config.yaml
n_layer: 11
d_model: 160
experts_per_token: 8
activation: "swiglu"
router_score: "sigmoid"
routed_scale: 2.5
balance_bias: true
n_groups: 4
vocab_size: 3329
batch_tokens: 65536
seq_len: 256
steps: 8584
Below are experts of layer 3 (counted from 0) of a mixture-of-experts language model. Rows are named router (the router's row for the expert), gate (a neuron's input weights, with its number), up (a neuron's input weights, with its number) and show model dimensions 0-159. Each number is 200 + 20 x the weight over its row's rms, rounded and kept within 0 to 999.
After each expert's rows: a language model's description of what the expert responds to. This comes from a sample of Wikipedia text that the model never trained on.

# expert 41
router,186,171,199,208,199,192,195,200,234,205,191,173,183,212,175,200,152,171,199,222,211,211,203,204,169,209,185,173,215,215,196,209,207,209,245,180,202,204,228,184,196,238,172,210,206,191,170,217,192,205,255,215,212,210,201,215,205,206,210,206,165,175,209,201,179,187,198,194,169,221,178,193,161,188,206,197,196,175,155,232,215,199,188,217,176,185,194,199,158,200,195,180,206,228,185,197,221,180,203,197,228,201,231,207,230,183,235,202,199,213,174,207,216,203,207,223,192,191,226,225,191,203,189,199,165,198,168,274,214,182,191,161,200,189,221,212,187,226,214,196,171,241,184,165,219,202,223,206,187,204,167,185,194,208,205,198,184,179,196,193
gate1,207,205,201,254,186,196,189,200,206,190,186,216,190,216,209,194,188,188,224,237,172,166,196,204,196,217,203,194,205,173,231,209,226,186,212,171,209,176,188,200,216,203,201,204,189,212,174,187,181,186,177,246,258,212,197,207,222,196,202,224,218,223,192,196,185,199,225,205,174,186,192,200,188,201,204,218,204,165,169,207,179,178,215,202,138,220,178,191,203,155,190,212,210,206,198,155,188,215,176,184,212,192,219,181,176,163,211,212,235,154,198,212,214,193,194,249,201,190,233,196,223,197,200,215,221,201,213,216,190,187,199,170,209,176,224,205,208,228,201,193,184,199,229,196,192,164,211,182,203,223,197,171,170,168,171,193,170,199,225,194
up1,216,211,200,163,207,201,195,211,158,217,196,200,217,198,180,209,198,228,198,174,159,208,212,198,207,197,150,172,181,210,197,230,190,217,200,211,195,177,231,173,211,197,200,223,244,178,210,195,220,204,217,187,181,166,188,176,205,196,202,204,203,176,175,220,236,206,168,203,253,195,200,182,200,235,196,183,175,213,223,219,221,196,213,193,233,168,196,209,190,195,206,190,173,210,212,198,226,206,202,200,184,212,162,213,234,230,172,198,163,208,187,196,212,185,203,165,185,217,174,203,173,206,189,205,224,194,215,206,209,220,176,234,211,184,180,162,245,200,159,213,203,206,222,170,235,203,191,188,196,177,203,221,187,235,225,193,214,215,188,228
What it handles: Single-letter inner pieces

# expert 49
router,210,185,243,196,216,190,186,243,205,214,171,193,185,220,199,218,198,196,187,209,192,201,152,168,184,219,167,190,179,194,184,182,185,164,171,184,171,151,214,178,176,227,214,222,197,198,177,208,200,208,189,204,198,200,186,189,204,213,214,205,183,204,188,211,225,173,129,212,212,182,186,203,172,216,197,198,215,205,187,210,219,205,211,203,203,208,190,192,203,199,177,234,224,244,235,205,178,207,234,216,210,212,198,173,221,185,205,185,218,197,203,201,228,194,211,163,198,180,237,192,227,153,202,179,204,196,187,203,199,209,211,187,185,160,224,216,201,241,216,231,178,198,194,186,194,180,202,191,208,215,192,221,195,213,240,173,185,205,235,239
gate1,177,183,203,181,225,188,178,192,216,182,172,175,233,193,169,200,237,192,236,192,160,212,221,199,182,227,199,225,215,205,207,214,224,204,228,193,148,211,206,186,195,222,221,195,211,216,192,215,202,169,218,233,196,213,183,197,200,180,169,174,207,189,181,160,208,183,219,157,193,214,236,207,183,210,191,192,200,196,199,172,192,196,189,224,189,220,185,187,178,222,181,193,214,241,180,214,189,224,196,223,171,219,236,195,204,204,159,219,179,191,207,189,190,183,225,194,222,241,237,202,205,240,228,195,230,202,199,205,236,188,185,179,184,191,193,220,195,237,197,212,194,202,198,185,206,198,171,199,167,217,232,225,179,231,194,168,216,199,198,181
up1,210,199,192,204,194,203,202,211,216,173,154,224,200,214,187,184,229,178,186,174,198,205,204,212,255,191,222,189,205,220,213,209,200,222,227,177,210,221,203,201,199,193,222,217,164,171,188,162,207,212,206,216,197,213,184,175,161,209,181,185,213,183,168,211,206,182,226,161,204,229,217,186,229,191,176,208,215,204,172,218,225,205,207,217,210,230,165,210,228,183,229,230,186,180,203,189,156,200,243,169,185,198,240,191,189,223,241,224,240,196,209,216,190,198,213,220,200,227,204,154,190,217,208,219,185,225,202,211,237,196,185,205,186,196,218,225,218,185,197,185,209,187,157,192,182,207,213,190,163,216,216,187,206,190,193,193,184,189,227,184
What it handles: Name and word stems

# expert 44
router,197,222,245,194,207,203,177,193,196,191,209,208,213,208,230,191,207,175,213,220,196,196,194,162,207,217,218,187,197,179,231,156,239,174,200,179,197,194,195,246,200,206,230,186,180,208,194,193,198,221,205,212,222,227,174,187,209,194,221,205,193,199,188,182,237,184,184,209,166,191,193,194,244,169,206,208,194,158,196,193,222,205,243,177,152,185,196,186,204,227,167,230,198,197,166,229,195,227,209,203,177,195,200,191,210,198,226,185,175,206,217,174,242,197,209,188,210,187,206,198,187,211,196,169,200,218,184,188,175,191,224,186,200,205,205,180,213,232,214,194,202,211,155,188,254,184,202,185,192,234,197,230,197,211,200,140,203,192,200,213
gate1,176,164,226,213,154,198,174,216,196,194,181,216,228,163,179,208,208,216,192,204,204,197,224,213,207,181,194,161,213,242,216,175,213,183,214,221,229,222,199,191,192,256,213,189,222,173,220,224,205,233,207,208,187,176,222,219,177,232,216,189,213,218,184,163,198,196,176,182,181,206,189,195,224,171,188,171,198,200,210,240,205,192,203,185,194,188,188,174,207,240,211,185,179,207,194,174,169,183,210,235,157,199,193,179,192,195,213,220,182,201,194,225,206,207,175,200,175,248,181,193,211,193,170,194,219,193,174,203,185,174,206,212,166,186,191,208,179,196,199,190,202,190,206,208,188,212,217,192,207,227,207,210,254,194,213,151,189,184,185,190
up1,207,163,181,167,176,167,210,182,216,196,190,167,170,193,217,228,215,194,200,214,248,167,194,188,200,199,186,180,152,194,189,176,220,189,149,219,215,185,200,219,201,200,169,183,181,227,203,212,216,200,179,181,212,215,205,219,204,189,226,214,236,205,166,188,184,212,177,230,204,209,186,215,203,197,229,200,219,225,199,222,180,201,229,181,229,209,225,240,202,221,215,186,183,242,227,211,194,177,196,186,227,196,190,218,209,172,190,200,193,184,200,230,209,219,193,184,208,227,172,190,188,212,243,184,199,185,194,199,183,197,203,209,168,252,240,173,178,227,201,208,204,190,191,251,194,219,193,211,207,193,224,199,219,198,210,209,192,201,174,219
What it handles: -ion and political terms

# expert 62
router,197,197,237,187,180,193,218,179,216,179,153,178,163,246,229,174,173,205,192,217,205,215,164,200,201,189,218,214,169,225,186,203,223,179,208,187,196,218,221,226,204,225,195,151,196,208,197,195,197,230,224,217,185,221,195,202,176,164,157,215,230,225,159,214,202,204,198,188,210,229,190,191,229,168,205,211,215,158,176,231,179,213,207,225,198,214,222,198,192,217,174,202,200,228,202,194,187,212,210,206,188,211,229,200,202,202,223,226,187,207,195,210,217,216,232,206,156,180,193,201,219,218,179,184,181,199,216,188,205,198,186,207,176,213,209,190,217,190,209,203,191,243,177,210,184,198,220,172,168,199,188,165,201,196,197,197,169,196,146,187
gate1,193,192,219,230,206,207,180,205,237,180,183,197,180,198,224,183,187,202,169,200,205,240,210,206,197,205,188,173,209,167,204,208,211,157,232,160,189,212,169,175,206,196,191,227,185,196,222,150,195,186,208,204,184,244,206,240,203,187,174,206,192,194,209,231,203,175,169,145,219,212,220,234,213,215,191,206,203,201,198,206,173,200,189,196,195,213,180,218,223,172,208,157,213,166,193,187,171,182,214,217,190,178,207,203,209,214,207,212,184,189,188,192,181,209,234,219,188,211,211,244,206,142,203,218,183,194,209,205,202,190,190,197,186,182,202,201,207,164,205,219,159,242,177,168,229,223,188,208,193,212,209,201,183,198,171,175,201,196,193,184
up1,217,184,182,143,215,218,209,229,188,231,204,180,206,189,190,204,197,192,199,209,205,211,176,162,203,179,204,211,198,204,217,213,163,192,209,225,182,186,224,229,149,155,188,200,222,186,223,186,180,211,208,185,176,189,188,213,221,233,202,200,196,213,163,214,186,191,194,194,205,207,183,151,221,210,174,199,177,208,234,189,201,211,181,222,205,233,208,204,185,219,240,215,185,212,189,236,189,210,184,225,209,202,184,188,204,198,248,198,214,206,183,222,165,224,217,210,199,215,208,188,169,208,179,223,252,193,200,191,177,205,207,190,215,230,198,222,213,203,210,229,222,183,176,190,209,203,223,193,225,165,180,195,220,237,216,186,210,235,196,241
What it handles: Sports competition words

# expert 27
router,200,180,206,220,199,138,154,197,209,190,219,201,211,211,277,205,161,207,207,204,215,194,194,190,193,213,233,199,215,172,187,174,192,194,242,201,180,227,189,221,176,217,204,162,189,217,192,211,214,191,202,204,193,231,203,186,212,182,184,209,212,194,196,164,205,213,179,190,185,188,179,232,224,180,194,241,192,176,225,187,166,189,232,206,215,184,208,218,177,217,201,231,199,194,196,177,198,169,198,201,186,224,203,186,211,202,225,190,212,201,184,181,187,195,217,223,186,189,202,200,215,190,203,176,198,205,179,199,181,209,167,174,181,207,192,180,238,191,201,232,163,222,220,172,208,172,182,162,185,219,193,176,184,244,161,181,207,199,207,197
gate1,185,165,180,183,175,224,193,185,158,211,199,193,181,188,203,220,162,206,207,195,236,184,180,246,239,196,241,182,228,223,214,196,205,204,163,197,182,225,202,195,235,188,195,220,184,191,188,216,226,213,186,239,179,226,176,205,199,194,181,191,208,203,159,199,215,201,171,211,198,193,187,209,205,191,219,171,189,259,213,185,193,185,185,202,192,219,174,225,177,203,190,209,192,206,203,188,217,233,196,192,230,205,189,225,159,195,217,211,197,241,158,198,159,215,190,214,184,192,166,186,148,202,191,190,193,214,189,225,212,212,207,193,189,216,228,211,201,188,223,183,194,225,197,184,229,226,214,183,199,207,209,173,215,211,204,186,177,182,172,202
up1,200,192,175,192,190,178,191,177,209,184,192,186,197,196,163,239,180,216,235,213,201,204,186,239,188,204,219,182,241,177,202,204,191,199,168,200,199,207,209,213,220,204,197,211,172,182,191,228,207,174,184,229,160,199,205,196,198,158,196,192,212,207,219,216,200,160,205,238,206,191,167,206,189,208,180,200,209,204,196,190,177,203,194,224,232,210,195,217,201,203,180,207,206,222,196,219,188,220,211,193,234,206,216,181,173,202,175,158,192,211,191,171,191,228,196,183,194,226,168,230,169,244,240,195,177,200,196,217,195,203,182,138,195,205,231,227,188,187,219,211,180,190,201,222,203,184,203,147,192,213,169,220,233,198,158,207,184,169,190,201
What it handles: Noun suffixes, "time"

# expert 5
router,174,204,225,221,191,192,196,224,226,247,180,180,203,199,209,211,202,183,213,182,192,191,191,192,211,193,181,221,181,216,213,204,204,205,143,174,156,213,181,212,178,218,191,188,221,197,207,208,217,185,183,223,177,210,234,214,195,195,220,187,211,210,211,196,217,155,202,211,193,210,184,178,197,209,160,218,168,202,230,200,219,172,193,197,207,216,177,225,164,231,182,197,207,228,176,163,196,179,215,187,177,185,202,170,207,230,229,200,196,190,236,183,195,213,187,198,174,171,184,238,171,195,221,161,203,211,218,237,170,221,233,205,206,190,197,183,221,200,220,190,221,214,222,238,191,192,202,187,202,227,188,167,190,193,221,201,193,148,221,201
gate0,197,188,183,190,214,227,216,193,195,202,205,178,182,185,198,165,178,201,216,205,216,190,188,212,205,182,152,196,222,225,177,241,180,182,198,219,161,189,198,215,190,234,205,190,167,198,205,231,198,186,211,193,211,191,179,218,162,195,218,202,187,202,206,203,222,240,229,207,222,206,174,183,208,168,215,198,174,181,185,206,209,239,222,185,213,239,221,218,192,206,170,205,210,244,212,222,214,198,182,183,231,221,173,174,220,185,240,183,209,212,190,212,221,193,180,199,183,214,189,203,201,173,185,177,211,236,163,156,187,206,212,211,229,242,211,172,176,222,203,164,232,192,186,197,211,208,218,184,199,207,177,170,170,212,172,195,198,221,195,229
up0,189,191,178,226,184,170,173,191,188,196,199,236,205,210,186,215,211,212,186,189,191,192,201,225,191,205,172,199,206,166,224,204,215,181,178,194,178,233,180,231,191,214,226,198,156,231,184,197,201,208,200,209,204,236,201,178,180,198,202,200,162,196,194,182,172,197,231,253,188,177,226,217,208,178,152,203,183,182,220,198,218,175,176,193,193,186,177,200,222,188,194,163,196,184,180,178,156,181,224,189,190,201,197,170,192,172,186,176,197,188,211,175,191,213,172,208,162,207,170,216,203,231,206,211,212,213,219,175,157,185,227,230,197,197,212,178,180,243,210,182,165,214,232,194,205,182,191,176,182,215,189,194,202,170,162,200,195,190,219,203
What it handles: Capitalized word starts

# expert 50
router,211,190,212,204,173,189,180,166,194,208,235,184,201,217,191,197,167,181,185,215,184,173,201,194,178,189,172,202,199,216,200,215,186,213,239,167,185,184,199,190,195,204,236,214,232,182,164,203,191,183,178,184,203,193,183,222,219,171,174,214,181,207,179,175,217,193,197,178,212,181,186,192,195,213,202,206,199,230,185,185,204,190,262,223,200,205,219,204,171,181,194,191,250,222,223,200,211,191,201,205,199,198,172,207,225,229,213,186,196,230,186,199,174,171,220,219,203,173,205,182,216,199,220,174,214,197,199,169,218,205,193,199,176,181,206,191,199,221,220,249,231,204,210,223,205,210,238,151,206,166,206,232,173,263,232,189,199,188,192,188
gate29,214,222,200,172,163,171,179,186,198,236,194,180,180,171,206,231,198,206,220,187,220,226,202,183,210,201,186,236,213,213,171,217,188,225,251,211,191,172,212,212,200,217,250,206,221,209,194,200,151,193,194,195,173,198,229,173,209,172,185,225,177,208,178,177,167,197,207,188,238,193,188,209,190,183,194,199,232,207,184,198,220,163,191,230,186,164,203,220,189,177,183,186,180,182,202,160,224,176,197,240,186,199,180,169,209,232,204,195,173,205,191,209,166,198,211,201,186,192,214,204,222,203,203,212,205,174,188,182,208,185,227,219,214,201,189,224,183,220,181,191,186,194,185,193,206,194,197,215,202,202,192,180,148,238,218,187,215,223,222,163
up29,183,196,181,189,200,214,211,211,209,191,202,178,185,188,209,201,195,219,207,153,164,189,210,187,212,221,209,210,184,187,235,216,213,200,202,189,170,195,190,190,192,189,202,162,217,224,201,176,223,194,217,246,201,178,209,187,192,225,208,168,212,155,183,198,225,202,182,248,209,197,235,215,214,179,199,187,191,227,203,239,202,177,149,197,230,203,198,181,237,188,202,173,210,248,208,186,179,199,205,199,140,215,189,190,217,229,190,182,189,211,189,204,176,177,203,224,198,194,160,207,171,201,191,196,215,228,210,209,223,191,167,205,172,180,214,214,198,178,198,236,201,173,196,234,200,179,167,232,206,197,199,205,220,217,198,178,181,167,186,177
What it handles: Short word-start pieces